{"n_layer": 9, "d_model": 128, "n_experts": 256, "experts_per_token": 8, "d_expert": 32, "d_shared_expert": 0, "activation": "swiglu", "moe_layers": [0, 1, 2, 3, 4, 5, 6, 7, 8], "router_score": "softmax", "normalize_top_k": false, "routed_scale": 12.9, "balance_loss": 0.00148, "balance_bias": true, "router_logit_norm": 1.0, "router_bias": true, "init_std_router": 0.00981, "lr_router": 0.00092, "n_head": 4, "n_kv_head": 4, "head_dim": 32, "vocab_size": 16384, "norm": "rmsnorm", "norm_place": "pre", "norm_eps": 1e-05, "positions": "rope", "rope_base": 100000.0, "rope_fraction": 0.5, "qk_norm": false, "attn_scale": 0.177, "tie_embeddings": false, "parallel_block": false, "init": "normal", "init_std_qkv": 0.0183, "init_std_o": 0.0183, "init_std_up": 0.0183, "init_std_down": 0.0183, "optimizer": "muon_variant", "lr": 0.00954, "lr_mult_o": 3.0, "lr_mult_down": 3.0, "beta1": 0.93, "lr_head": 0.00974, "warmup_steps": 200, "schedule": "wsd", "decay_fraction": 0.26, "decay_shape": "linear", "final_lr_fraction": 0.05, "batch_tokens": [65536, 131072], "seq_len": 256, "doc_mask": true, "train_tokens": 592000000, "steps": 6446, "dataset": "wikipedia_en"}
Below are experts of layer 5 (counted from 0) of a mixture-of-experts language model. Rows are named gate (a neuron's input weights, with its number), up (a neuron's input weights, with its number) and show model dimensions 0-127. Each number is 500 + 50 x the weight over its row's rms, rounded and kept within 0 to 999. Numbers have three digits each.
Before each expert's rows: a language model's description of what the expert responds to; "mostly gets" lists some tokens that are sent to it at least half of the time. This comes from a sample of Wikipedia text that the model never trained on.

# expert 16
It responds to: Year digits after century. The last three digits of four-digit years, split off after a leading 1 or 2, as in 1927, the 2000s, 2012–13.
mostly gets: "976", "021", "011", "014", "012", "960"
gate0:461597576496501547517482499548514532423495528555538554450530485559459484552488454482579430485507419476494452616468603563533552537427420628469609403415522603489483501521514497465511512502455450485545456508428523498445504526502532571428421519476531468467546464495452509487568491398562407507548462482483509469426537507544641579455497509489482469528459474451486501477383484529513507442512
up0:489532470576557512547662406547517499439574495483513394574577444534511506436565587505522481420499407447417450431512436465476534480472459538549563524476488460528446525452521573448456446461475557531515498471576529454510502424491433532559511593565504532560527538480418414483477514479478459562546503460478490422494542531471571447441555467557433541535390466528517458543526486447506528575542
gate1:481651551499473573539467390529447405518521486512489526488489453481494530539489440495485484521465551501496491468527556406532474454477570503544476461478500586442574450578524516529457477408461569483473434488469436484454492493548534536459438535450495477438501533452501512460429587483493437480453534536601537534513459634405514519465537527518418603467588538477573493462492540529494338457565
up1:518589517505454548531537506463498499447523442446485445547538439518462478499542487486531622488419509503416516479475451409471550512484537481487450483486549532504502464503493500585463425527414466363492524519483482513504530543550456504455524564562507573483593514414557422471447474565578585469519516467556497442486474447507687530407541602521427508414525475506474561474437507508410446560536

# expert 50
It responds to: Science and data suffixes. Word-ending pieces and labels in scientific infoboxes and census tables, such as Molar mass, Human, Molecular function, Total votes, average.
mostly gets: "| Total votes", " ·", " average", "istical", " Census", " JP"
gate0:462477450476527466566492605479573556439499476425576465600568552475480399442534532546486514451528450488483499463490490507449445482541515524497471494483476530546495514494483426552544426381521489527477495413542491499439493426457529486356406481437513450426531404367445526438562503524481520520430460552538511538487532478485484477532531530486514464466481493407530546538443590522491639602456
up0:609478440469442552551405535365432525490474541507566505532579526516542479462427476559416453542535562550485550391457552500594541461451477409472512536566515540500549478433447401481438472469495546434534471475575489544489526456530614536504469591479494532527570499508539541506521473532493541517471459495410514510460464498501435468475444469535434526519483504460368470495509612411541485438543
gate1:550477559441500500496567495525515405590363352523583471572427538528462524524550549594578525587460503471509474518543574449471533509534549617517479549517563484520482542463453497498423409512452481538454453502500534560508549419498562544486546530468518515459494499513453563475431455502550436504489532361479465541529518492493477523547509435370508536399539528547540510509496448479464586480521
up1:505488459459491543593475459521468528540537482529466526555578562474495463528533530409594460467517607499393465560480577420421426505499594484534520491527566627538557528467456450464461552427530602510546535434476496440531500488525506485538516489481478498501646553536472515574499537513538627427563494580583537507489491509496558483545496537532540485500440460436553391510499477508443547534584

# expert 11
It responds to: Census and statistics numbers. Digits after decimal points in census demographics, climate tables and coordinates, plus words like population, household, housing units.
mostly gets: " population", " household", " Census", " |  | −", " °C (°F", "% of the population"
gate1:508479630529444497577568483464456500570444469423547515463389525510513516503426373379471570526563550520514584439559511479525502463424515523553490458475494430448586443517499505487403502534558484403473467505504526443475525504526442504541530545495498461437486480534465537494514522427370480599511459452556510514446442428568489467396526462546499461529422474457455501583583471518521434511517
up1:478532471500458463554515451442485444472493431461445518545521485529554560457422488457481509440560505545500523567565393543439491598439525500449557515538467492553548541372635462411512518544548514464501455487434514480509423500486509460434468517569551519488436449499369579527495554391583504495375444484498508532410512577496484533451565451559523508519556541448432525419509472456468525530463
gate2:524480454491528428505508483484433468419528559558469472516501492522455563574508364502427475558476601510492459615490587518526558396508481451476484489478504539512521493491424439506376489533527435527420446469520425451649568457484437477431503538644489437517471407455455388467472521510526479530566539546498559487479505542449494489497533449607461474521526542528564462520545504503479509510461
up2:475588419442483491499577373445549578530506520536559560455470486462500501497436511410484394441570564485503548536513520517419513475515597495547455540518471609411478530527495442606557512447500467464371582483491488524493576508506417493441469527426460481457558432484478478497455539515550530415534585440442559529466509517407466503517550552486446510490460525524467561514420542571467566470470

# expert 54
It responds to: Word-initial lowercase consonants. Opening letters or consonant clusters of common words in running prose, such as h in hazards, f, fl, br, tr.
mostly gets: " f", " br", " h", " r", " tr", " cr"
gate0:488433491421583473558415408524424493507491453391482469485574490557513413349493507406518520436504483474423419432450485537522493411512567578456472466497498470545508510459587509465486526612570451480583545492491531527444450450488521539449506555547412492531517500501454480496439547463473457526487531500585505560546524544506515436584471514620499572496412543502484508437493532526524426426495
up0:483476446446468492439484507471473500468539555397497599416574550555475559539513457460563483539516480542530491449384532633461496493536515551498567455565525506446616471511417456503571479525470415529499465511581477434505610472464383543492460505534479517569526483523566450485462555500445436419522488489491577501597463470493522504533395547510588444457385518477471486548464540488503516530576
gate1:618447435461516601440560468555505496468467514533533507486514486487400544394597534593458527511504507464501471531577474667419429576443530531557484515493453508489494512566538571516539552403513542471467455516523438506514495550544524527486517476472457529443561537570422573460462480505493373497548599568515465499570501461503534518497556422492554540491498492399464528511466458483488565584457
up1:482440475564531512499532517468550532530450466578497593529561496471459411412461440513464551438519521453516451553444449532507453495537471549472453552517557529478443484532545483412516494595606433399512533488547488527543499467506414401589487497514424553540515491480474462465462427447464564612580461571612563594502527441540458465482542489560576561418444453500532412466473501505565509554484

# expert 47
It responds to: Surname-initial pieces. Opening letters or syllables of English and Irish surnames, especially before ley, ey, son: Cooley, Dooley, O'Higgins, McCarthy.
mostly gets: " Bry", " McC", " Hay", " Bet", " McK", " O'"
gate0:467501547532439505444592557507550557449490552423466550463465472451539438569400437522499460480459576423479496541635470502468493429490493444518608603508585545485498417500463501473469544377422459491427427516500476492525486550443525442548458577508506547504462502466480523451440529485487517397493464483460503475647558566468433509415483466554629542550491517518518498501491515523490442500486
up0:532414578506517462461561522449585413498529533483599513554574451488493572501483468557486501543500418409575534469479510589516525544493428531416494472433452450541559428494494546443518444479482494473506528564482554598375414511458525508464497542566517396491496479469569553531509546565579462567493501432485425520454464521546403413417417471490471456546461530484471565432508472557517426515524
gate1:540508369521492476457532424463535514495410504509459462525468439483594577516552468474479512563486518536443504601591494505495450579446460540455451430543474499499603597417486505556429362475539416482419505557558587533446553437447533514527489540595454489508572600437488458548556530490540486525458517533511519520471556527502552497540426523482434440574539547568436535545469523477517457489545
up1:483472439537488511522453471557518568515482538492421490502474466468563508547489550539448480547525521496588560484510614476501612616574505496580532429495550442506475479477479531439477358428540431600581530566500493528529440537480525526557473504504476481405488597453484501544456526498488417499463512449456517570548543514498491532474444494575626457534548493422490399535479430587549415439522

# expert 24
It responds to: Surname endings. Final pieces of surnames, often Slavic or Scandinavian, in sports rosters and cast lists, such as -ić, -sky, -va, -sson, Jones.
mostly gets: "ić", " Jr.", " Jones", "ović", "sson", "ski"
gate0:468541539468530437513462527581537569565405516491479552522501522447515441489549482527586470413583505583548452532404508511464520536621424633499526400385487505512492433509525529467522521605506454519582591569555547467465527432549492480621503566537458405522504504483510480492501512478401493621475470518483501500485493530435542479464547478560500464461518539550559530519551504506581529545528
up0:369486401474535493516492428539467582436584566566575491541435490435505472506560605510562427468436534494494389550494485511586468523500540432510456563562464522466527489487453582477529480564525537592571391427578526575540515440516566497515586567476512566477522480482510515526454455519475400475543401478489501478518501564494457503481429473435453478532432450559548506529461508541440425499482
gate1:466506442581624443503562499467530498487501448387472591565465560538579540497486481521495462528428494420596543514467488550466384462479507474483407519522400456504602482429524510453545540495477497562536391421459542417567481514481540466566552541574481474458580445494417463486491602509465560462475492524473552533481574501514451502517462497493494541449526650514479499439510531507444544508459
up1:570475438474369501453432450526568527496547485547505474520554521523478508451469468608577620464509494537501544480551480484519556433465427603475524471464500576588532489499545559468494526511466463387514443489509474585456397559506479457544438543442544520416394542436578459472435449421496519550459546597509489494512533504541521460482498422505551489499497471428509425588427429583502490485480

# expert 23
It responds to: Name-final suffixes. Final pieces of place, club and surname names, often before a line break or table bar: -berg, -burg, -ić, Feyenoord, Anderlecht.
mostly gets: "berg", "borg", "burg", "dale", "ić", "bach"
gate0:525498412508427665537521538509512433493498396592512534459439503489496516450586420477522454458488390454507441525517521446477469425482531595500519521497514567490514535564560476510430515544511537512508554459511404465504478512571439459500477457547499348530454464476475433457515498512403448523456505636468380543500537507504545586434451493484490495535466442552478467597469522539528511538506
up0:494597568598479568485473437456453481481541496500465496548485472404434526475571588529470560565559448506468555442526457537504431558517497447482466489512506516459495534487416482595501499481473508513444444474479469473544513588475517515398648416493493486526522477656447552450478521534574530553511458493416538481522396451492437422487494497531476479516518549459532552489609405464471591557540
gate1:473508569514502471534504594398516464548511431542468517484469543557417508492450444493474428569529488514535498416511535493525478534534497518465519438484513421517482511457433490491558461517468357520449519519501566535530484507487482482555511443513410506456506430553498379509461438563373485589454521518453506576475570412400514474425412480372528534531431514481450518496433599492563543426568
up1:508480579513586522501527569567478607479499469523483610468580513449457498544529518457452452518439519468493488495506607428475494457523595496515502497531501443504381428450473500501509522514488475518497449617489556471495493522410449498483470446565545477502484374477423383491574490494479434438552524451461460565436441478497563484494528562375431501486513521491482522435372459511549381508488

# expert 49
It responds to: Infobox and table headers. Line breaks and field labels in infoboxes and election tables, such as Party, Candidate | Votes, Source, chronology, Turnout.
mostly gets: "| Party", "andidate | Votes |", "- Born:", "| Turnout", "| Total votes", " % | ±% |"
gate0:413555567446542381496482502505599473501524455440431515547502526484501575485465500483484453558447499445451494415484584500467536501566626552463522509566610600448496506488483469517533427546479447479526553436466504507500525539623410516426487465547485492458515477511455568487464540448437495497487511450552454475549511589565496618474549404466511531533428481483392498526405487466528438567527
up0:521441514466426493465502486399475437533399544418447572616487448507520496499522550426383427475527552553419484580438498511431595479509474477520505433477460536548444564531457485458385482455497567481479463500507489572526542414500547494554557479505567528513487498405442535471508460546503487474543472579456516425504656478498470477552484435472536433465498497514496447483388540460518585481556
gate1:502472527550499495446410491473463521491502486456540466505616556594488574583496566462457472408539462465499470534531532586520518516501494514405500503454529439508496626448561565520411555474546505562417565446506543492449497499483435489472557558561496487416486473525484495528434567482480499463449501462488565454477627464550418441543516503494600397631603497457502474515544489558488531411461
up1:504508524538482415375523462577548460520569530518517495548474538501498609432508579466460439462577445506535541480576565473378596563468561571479492431560462516505450435491487499508537498564452561516412495436508552454510542465429536447522521459503530439540462535481584627487507546410494501470451506535499585558521515431550388489550434488501478446460574426460449479469490501476604506468492

# expert 60
It responds to: Scientific term beginnings. Opening pieces of technical and scientific words, often after list dashes or in infoboxes, such as Lattice, Membranome, phosph, nucle, protein.
mostly gets: " (l", " phosph", "(\\", " nucle", " invol", " radi"
gate0:501523507493501476423506537532399507525561569603497508396567484498524549384438570535507439396494517437442478515506505496503525482560565428503435480406483478488493628560549551464534454500476535553520491503618585435443442489515502415517549525495518520564504463539477497494493418548535575496527445468567557525465523586540500394409502505412567451529508433523440559504459523509470471576570
up0:423474485521476550558488606428530488484520437516489450427471513471533498631496422377429518450527397578479548629589515525446503442502533533478467517549524470512493434455538492520448564525566573510442565616564468506574432520566530515494552544527520482522507492417516446526429554518524566456431452409537472468498494515531505459515413518496392478515514568447522572507452560516523565495503
gate1:532435552505573545439565548534479455522524457523532519546454588490448522507526510480609418559506453468530545460478485425443479517504537517430492553432481477455520425514347510469481479515533487494583549505522485443400532476577467512530476447470477491594506499559518446488497301573478490459499434462485432538383491528600508475430482465444492491451453469510443483383510530515466528510574
up1:539464427547504495495555625557416498584513446539557469498516552532535507454497530484478536567437538521518528479537498495540532434529586524466515573461524601585469450444582416438618568479497523463503500361491591556445556556481537473484471505497502575569583425469477443433532430555523493469520506528502535458465526540530486505473543386402461532520508444513508458527475556480373564499495

# expert 26
It responds to: Infobox field labels. Field labels and linking prepositions in film, music and biography infobox lists, such as - Born:, - Produced by:, Formerly of, as, by.
mostly gets: "- Born:", "- Release", "- Education:", "Personal information", "- Running time: ", "- Produced by:"
gate1:465468552462556353420439466513490468454527472515453538540431609437552559554538431516477532388546482446488567476513558414537549512488534536456392494494465486468434496563488580481607545548511568466528506522518474516498548505534506549472514530562452488561444490551476464458447506517528447530505536394454439644588529495467486515493507553501543459382521584573478523446444518486564507453542
up1:606472528445426492515536482428517468613505543531497516443481436492494510447468479552481519360546525547521465513492557502490491490500501450474493508467455486530490524452547545515398538515446457475458528383420465468556427429424465434448370518524504500516463403519546554445475502498422518464554528537563554525429478463396481480560507520494420416571528587536522470471581435452547483450379
gate2:494474476457398495487489406461440499454435566550394485477573425524486434488552451424536552406479520442585487428518521521444474483369453411467579474491535597480530547477549478500470522535442568557443534469500474497433523505503560539498568496536506456435541418520436547464434559467514401563502453601526553476546598470410542444498466500585514526464567503482528449515511530547517567529522
up2:494503422552387522492463522477341481496519469593483633422487427496603402461451395595505484448557465478500568487471487462503568521516531387483488484539473520547511498501510498525568537526431552432503510468555501506428612475546460513510452559495462522607485510431523462527471460572527515449567453433515461564535546529434510539484500504586472633513519509500494519513544509544489481540467

# expert 61
It responds to: Personal name fragments. Pieces of surnames and given names, often mid-name, such as Ham in Hamlin, ol in Chisholm, Whit, Kirk, Ger.
mostly gets: " Whit", " Wal", " Dol", " Er", " Harry", " Ger"
gate0:516476451506523543519615421585423403542542495448376500510481443543506472562453459455516395477509549487565521514524516447530487507550539539536489518537447566491534534540454458536500440503561517358584497378414484484598504483481556453517451460553591496512499455471510423524494462542506408496535466573500476385523493442448530629541499509447505549501510533562481480551438454473449538483550
up0:607531394474550499611623393566497482493512456504525411481420491494543474580463493564518434539484477558520564484466500463546537499460483520471496542530531462416549518601561483448549496464514528481471463405518471597545504592436560494504476435491540569611534389469460515552473524602442451542499568522545540493503498562477447497509545476506492442544416546485494465537484551573411503476545
gate1:479518539469512570513459489542525474472497545555415516520484520521566468532502469457522545491509612444570452456478508541509541523499570416569482455429507500499397590436519413505471474503601455544504583530545439546561523459511553548411515569524427508458467517473615481485441528487407567529388566455397484526520381539402478518505510491524480545513472415593467481497440529575492427436512
up1:510375434440498586631555554365472558492530527530517458470514481470441511544536508506548529415495483523414522464398544546549518521545572442499533534523481458481468504452491489525479466508499538483455463494571577439554457581499530435447490444500491470577569474509418513479513448489514500478421500516633474476462424546507494416397507516532406438563494456578516573539528556461484530529604

# expert 59
It responds to: Infobox field labels. Line breaks, dashes and field names in infobox lists before a colon: Location, Species, Born, Native speakers, Hanyu Pinyin.
mostly gets: "Scientific classification", "Personal information", "- Location", "- Species", "- Release", "- Born:"
gate0:569553501556502550585500541527481520539485521453466488398487518617467473495543420472485591515419578534569530455413576519486503502442416438476431470460536430522526521557398481512491462525526540493528446554483500457436474535504513534527510555483526486478574499537472591469511571487479559547463520397587415473400522473485541524517397528427483370604530489549426435512475550477482532566561
up0:582458505562581464631449513412448419434456582616557500482480509527494563561546501493531585547445454469499517614518449527470495513445493532527492542485473484544457562629459526515490451505448440537486537513471458423484533581430542526526492509393574602426457562525487532531431489490553430529547502441469400455473451554510514515508568473463496431456512499415499506549542519586467513541501
gate1:507483433513442494438463524522453390464563415460474470499494496478421560444501508502579521523510520516519446534448521504477508608455547592552461509439586431512432548499529492567488517467540431500479485522555485566490408483459461469501476490549429498567496466466498472485566564504513482495485485617591518503555528542566492410470544473566594482412538437581592540473404641489610441513464
up1:494457504520498665565446516504530570492453471527449468517524520563479547554546383487496468460479458481579460426481494454520490497429395490580444517571528460450467470458521545571392465562444455472425459565500579542558568481497485404492444481492467527554496470434503416534413492536449552465504495465527528515602406556493453505382529551468471577558534473511538469458552542501456414516491

# expert 21
It responds to: Noun suffixes, science terms. Word-final pieces and plural endings of technical nouns in science and medicine, such as -ation, -ing, -ium, conditions, signals, cells.
mostly gets: " conditions", " treatment", " engines", " energy", " water", " cells"
gate1:469484543519466543518512498560536533384495434434478461553513531496435516428515567486595522536573523420561465462479541540505380443421545505491499507463498505520496495521495539392528487490551518501569531390493524464406566422531523493538451491604451601499536480554505536498467567541342480530414481572465464456538566538466564482469562460440527574576474420502439472534466441565489458538535
up1:532537553562594506588518442480440558471469447476459472530459425471475452512500530523455489549472518520422531479511536554516540515466549583487562563485475556576458453590481481532498456529463507486504487559506465488506445524480474420468441414474487598452408481477427459459462468465643472577536451395491531511545594559465580403459424532570458557487535489498575592393481467466491407483543
gate2:459500483507491423581512557516581574465552552462377555561577553427485457460416419446396510450590546485521487524416551479494583490451508525486600441513420536491512529560453527497486480524564410560436530468545518529494535560513486601463518498531552471450483550495534420529449553545465531492459494466495495497450379567433553428548488507509505563504560508453424495382485519484509485410462
up2:487408482506549488530463469414547489539519506490540561564509568441478454466426623510507577533469544430471438524515446481631449518496524514490552485473521522574469435511413528436442503503479539542545526455418561471556475489479433451400502511466499476514505498500501359472516446559561413382487448524463522500642488469469474410535533596469595510532560553533435478535541539508480484528553

# expert 5
It responds to: Foreign place-name syllables. Short vowel-consonant pieces inside non-English place and people names, especially Central Asian, Slavic and Middle Eastern: Iraq, Azerbaijan, Ojibwe, Mogilev.
mostly gets: "raq", " Guine", "elsink", "erbaijan", " Iraq", "zbek"
gate0:507524582426586546548524433524478591489589537604532573590465493499536545451535518502453485540529613428487540454541392458495395441406440519546490472556564518525448525483528566540555540452507475562465496479547463484485462456514587526484434527474515421482592492481516548465463489510519464545424488488489557446491592601475492495609481478467449426517454482491580450512396586442505498508498
up0:480530470539457452412533491449594516430483403397532462601461522529429440526492502535514531498553489471469529469555503518493539498551541604483632515426465508526436440505539490519451542457399511488538457534528451538533487571491512577504455485580552415536533609543464415505574419479554535489537460521605519463530534414517432555492439413558501491414499521413529533468512542451549525426490
gate1:579555406522457498550419484556363476489511502343473528591405474514485568527559536530478446469525466464511497525452522482485464542494542517494474499535537514390366557480483420482487495504469522542532541456402535508483533514461514491532522409478434486483420549519492570485478465532485430425543510588491522568472536518380455440510516467458478553517516428597422456553433431539510445513546
up1:492464554481567440490468511411454475461591524524563469465480535421384513542554510404518490507503483544558569409570489531502519397498481389497504573562524563481564473497457459455526519444527391512526550409442393492437456564507521606496414489521514477512540438576414500528462492541549573557473437483485544467548513423518498470424489490583531438458546517469507501438443455558547499426475

# expert 52
It responds to: Mid-word consonant pieces. Mid-word letter pieces, often g, k or r clusters, in German-like names and other words, such as Muskegon, Degrees, heuristics.
mostly gets: " Ger", "sch", " Gre", "g", " Schm", "ör"
gate0:446478433568437490488603560536592561395534594461461452525513510472516520472503566551583424491424447467508498512568492468412498543453526511502539467502585460443526454551539510438499425456504529442464497496471525572542563480424559461511463451484517434544557460472539508583523541575504441447539562561394458505564489514546495429497375504391463524545580489572485484501489574466472489547597
up0:410515599551482499457484594492551511529482502468481489554479560636399566566376497568426485523493475481549516467495547504561415519531535506538584485443459462440501461413486476502531440527569486593446486506462495507480535492536469530513620550553572398538471543529566553446498496514478440496439484472451476513614521522478488483441463484617459529486565502592575573527462498433554519516459
gate1:509509432452501534425599411491484470539471522498388523594522519490478486560514494485537420527466575549557482577582457564565550557504594490423538398598495563482553421573581477471519518469426491444492486441483503544527558425538489453557587497472544537589570546465460392514475568526520479467478491498518567427498489464473508451464568475480522591551563438446495504406516488552463501557526
up1:532429592462501504493494426467402492505562548616500543488557485381543551562370534506483506476545493516565539501423490501482508447498479540525569488517469504452382479470503486466512561459478448398522457479499465470481425530486527525560621488482493495472646400535476549542509542500525537471450426462487471569559483484517473396545519588459515551516495505475458451445467627525536577521547

# expert 41
It responds to: Latinate word-initial stems. Opening pieces of common Latin-derived English words after to, the, of: comp, imp, rep, exp, as in compensation, despatch, emissions.
mostly gets: " int", " comp", " rel", " conf", " imp", " def"
gate0:509428496493454566521494613568538534420556509473495454434470557493490522531455376514579536412495578395489511447481510486459531559399491501515471480469500509529478557539534444506570482534563540558512471544469505502653455503479508532523488460534525539600468511461512482533480475320526592448483570436520579554539575536506422538500517510483492541468476488570572502472556451479521531386485
up0:462475471534595516489530577518427533619493498532509568544502412493417439529593422462398532539412505459450522465496584610504498546442443540546485553556435491486567510545510446580595539512489465469506550537401465485496556481529451464456431404439560485514556501555546524530599466438490511390609531569470539449453448445535493499434478478449485503514527441514471476496550526561521503520517
gate1:453534532440514535382535529501547486460478438488527469524426493523557477534410512558522534457586448455426472441452480559551533481498547521520554412503440472508541479515516506453532478507535458534517507479579542537405443387547504557574503585446539540537541583476487537517407510558397497507458495514476392514530535470423526597423495397511462537495511593449623539564498557516404443491528
up1:528571495448521517591503451460519467510479451473471460593460382535566504517467484485472568476462563435459514437551546460433553435497580552478469503525447459521439453478548522523441513485519499558454452535443392469636585495444529435413550533468495477405474466558501556577528513454524495534499494528428480448398467530504542515508487444302432541510508532539463506442541480468502451552542

# expert 1
It responds to: Mid-word vowel fragments. Vowel-heavy pieces inside longer words, often scientific or Latinate, such as ang in Endangered, ong in Among, ou in silhouette.
mostly gets: " ge", " bi", " archae", " nucle", "oci", " Buddh"
gate0:523434474563555406447530568472451441490451402420528441513479469458499479535523495484434446513533427493561448542533494481497436564433390460551462423484569529488500500478432437501507572437487429495439570440577560500389500548583502529469425498541504493471483529480480464438490520518479598625457488448509458427391455442562451521468582502478520446438548489519486412486505514444544488483604
up0:479544513544492472427514502481518509408500430552474443531557619460411474495485511471493537394421457477512560551452470431423544536390487540480520382506565467529478506540559465509604517537543539547501420535380528532535527504602494465535486467591464548434463528504502488589467561609386548452469438504511553513485615425516459487462550498470544492499565561478490492500456508513437532482473
gate1:484572591517432366546564514484539446536487469540513523506532455510460444577551557499526476489518503487534500529521522489455459491556441564561527574417497541478363547452513518524433525534444473586463468546517492577612473508494386525474445516417475402575515467500480522454436407536619497547483540453428493474483573529509540455465540545501487464520597566531442477475532565432582570522522
up1:397469450532515479550453460559492551431521426471399524588541461622537447423532569507408408448478466402453510487557468553469426406496466453485463496472508500520552550478526449553604518510494562456445517517498433515562557396509568452501524502419476494483486536514498451503473504490469474469459511468501464411520410527443517457436535468524519538495570603548547487410534535558596495592473

# expert 8
It responds to: Census household statistics. Demographic and election statistics words in census prose, such as household, householder, population, average, rate, votes, and percent signs.
mostly gets: " votes", " population", " vote", " average", " household", " census"
gate0:441495549530415521585576458492474474579515461451382510508512516522467500512503448597552455484513487564543527447510500425488527431453520491415469526461461393500409452436494522503483473398453374418502476440605589530530451598487585463537488440525397514536450495439508521510410529496563519477485454454528459489555456473491567416503545429458501483519542473453421453511435486440449464512439
up0:477520513511560466548519416527557569435440511430469502503504513466518468469513508520518533548555523353453444488530518511480448464512438525441490479459446522542544421449514533614574489433484428407444556568483425532464582464560543596490465540495494447441498517513409510410429535547483508491569522544464406487522486431516479489410493558641527458584468510551499442431479541533402513575497
gate1:438444446493467531478484579483485475454479478450365441521452585479464449493552493508452502519484439448455489504479489467480519407460496658482486577460422493499461465452474384498524510507419426458557497501502573545466580503591570457474543444483458444521498531584450558470404458496403493436501591462544526464464499471435538463416479422500533555460531413518537559476504454513385513452492
up1:635371494513518468542484574486385493474455525446478498490499539540564429466432571613548499495509530488458486453435435410502512392503511470456485489412496537480464466488428496437530524546426559544540557469436568522401535580479539399534510491379542501413535515498512459510459543525522497471492587596445448493538533435511463521452479472516493458540510590464458536481520416517453432490510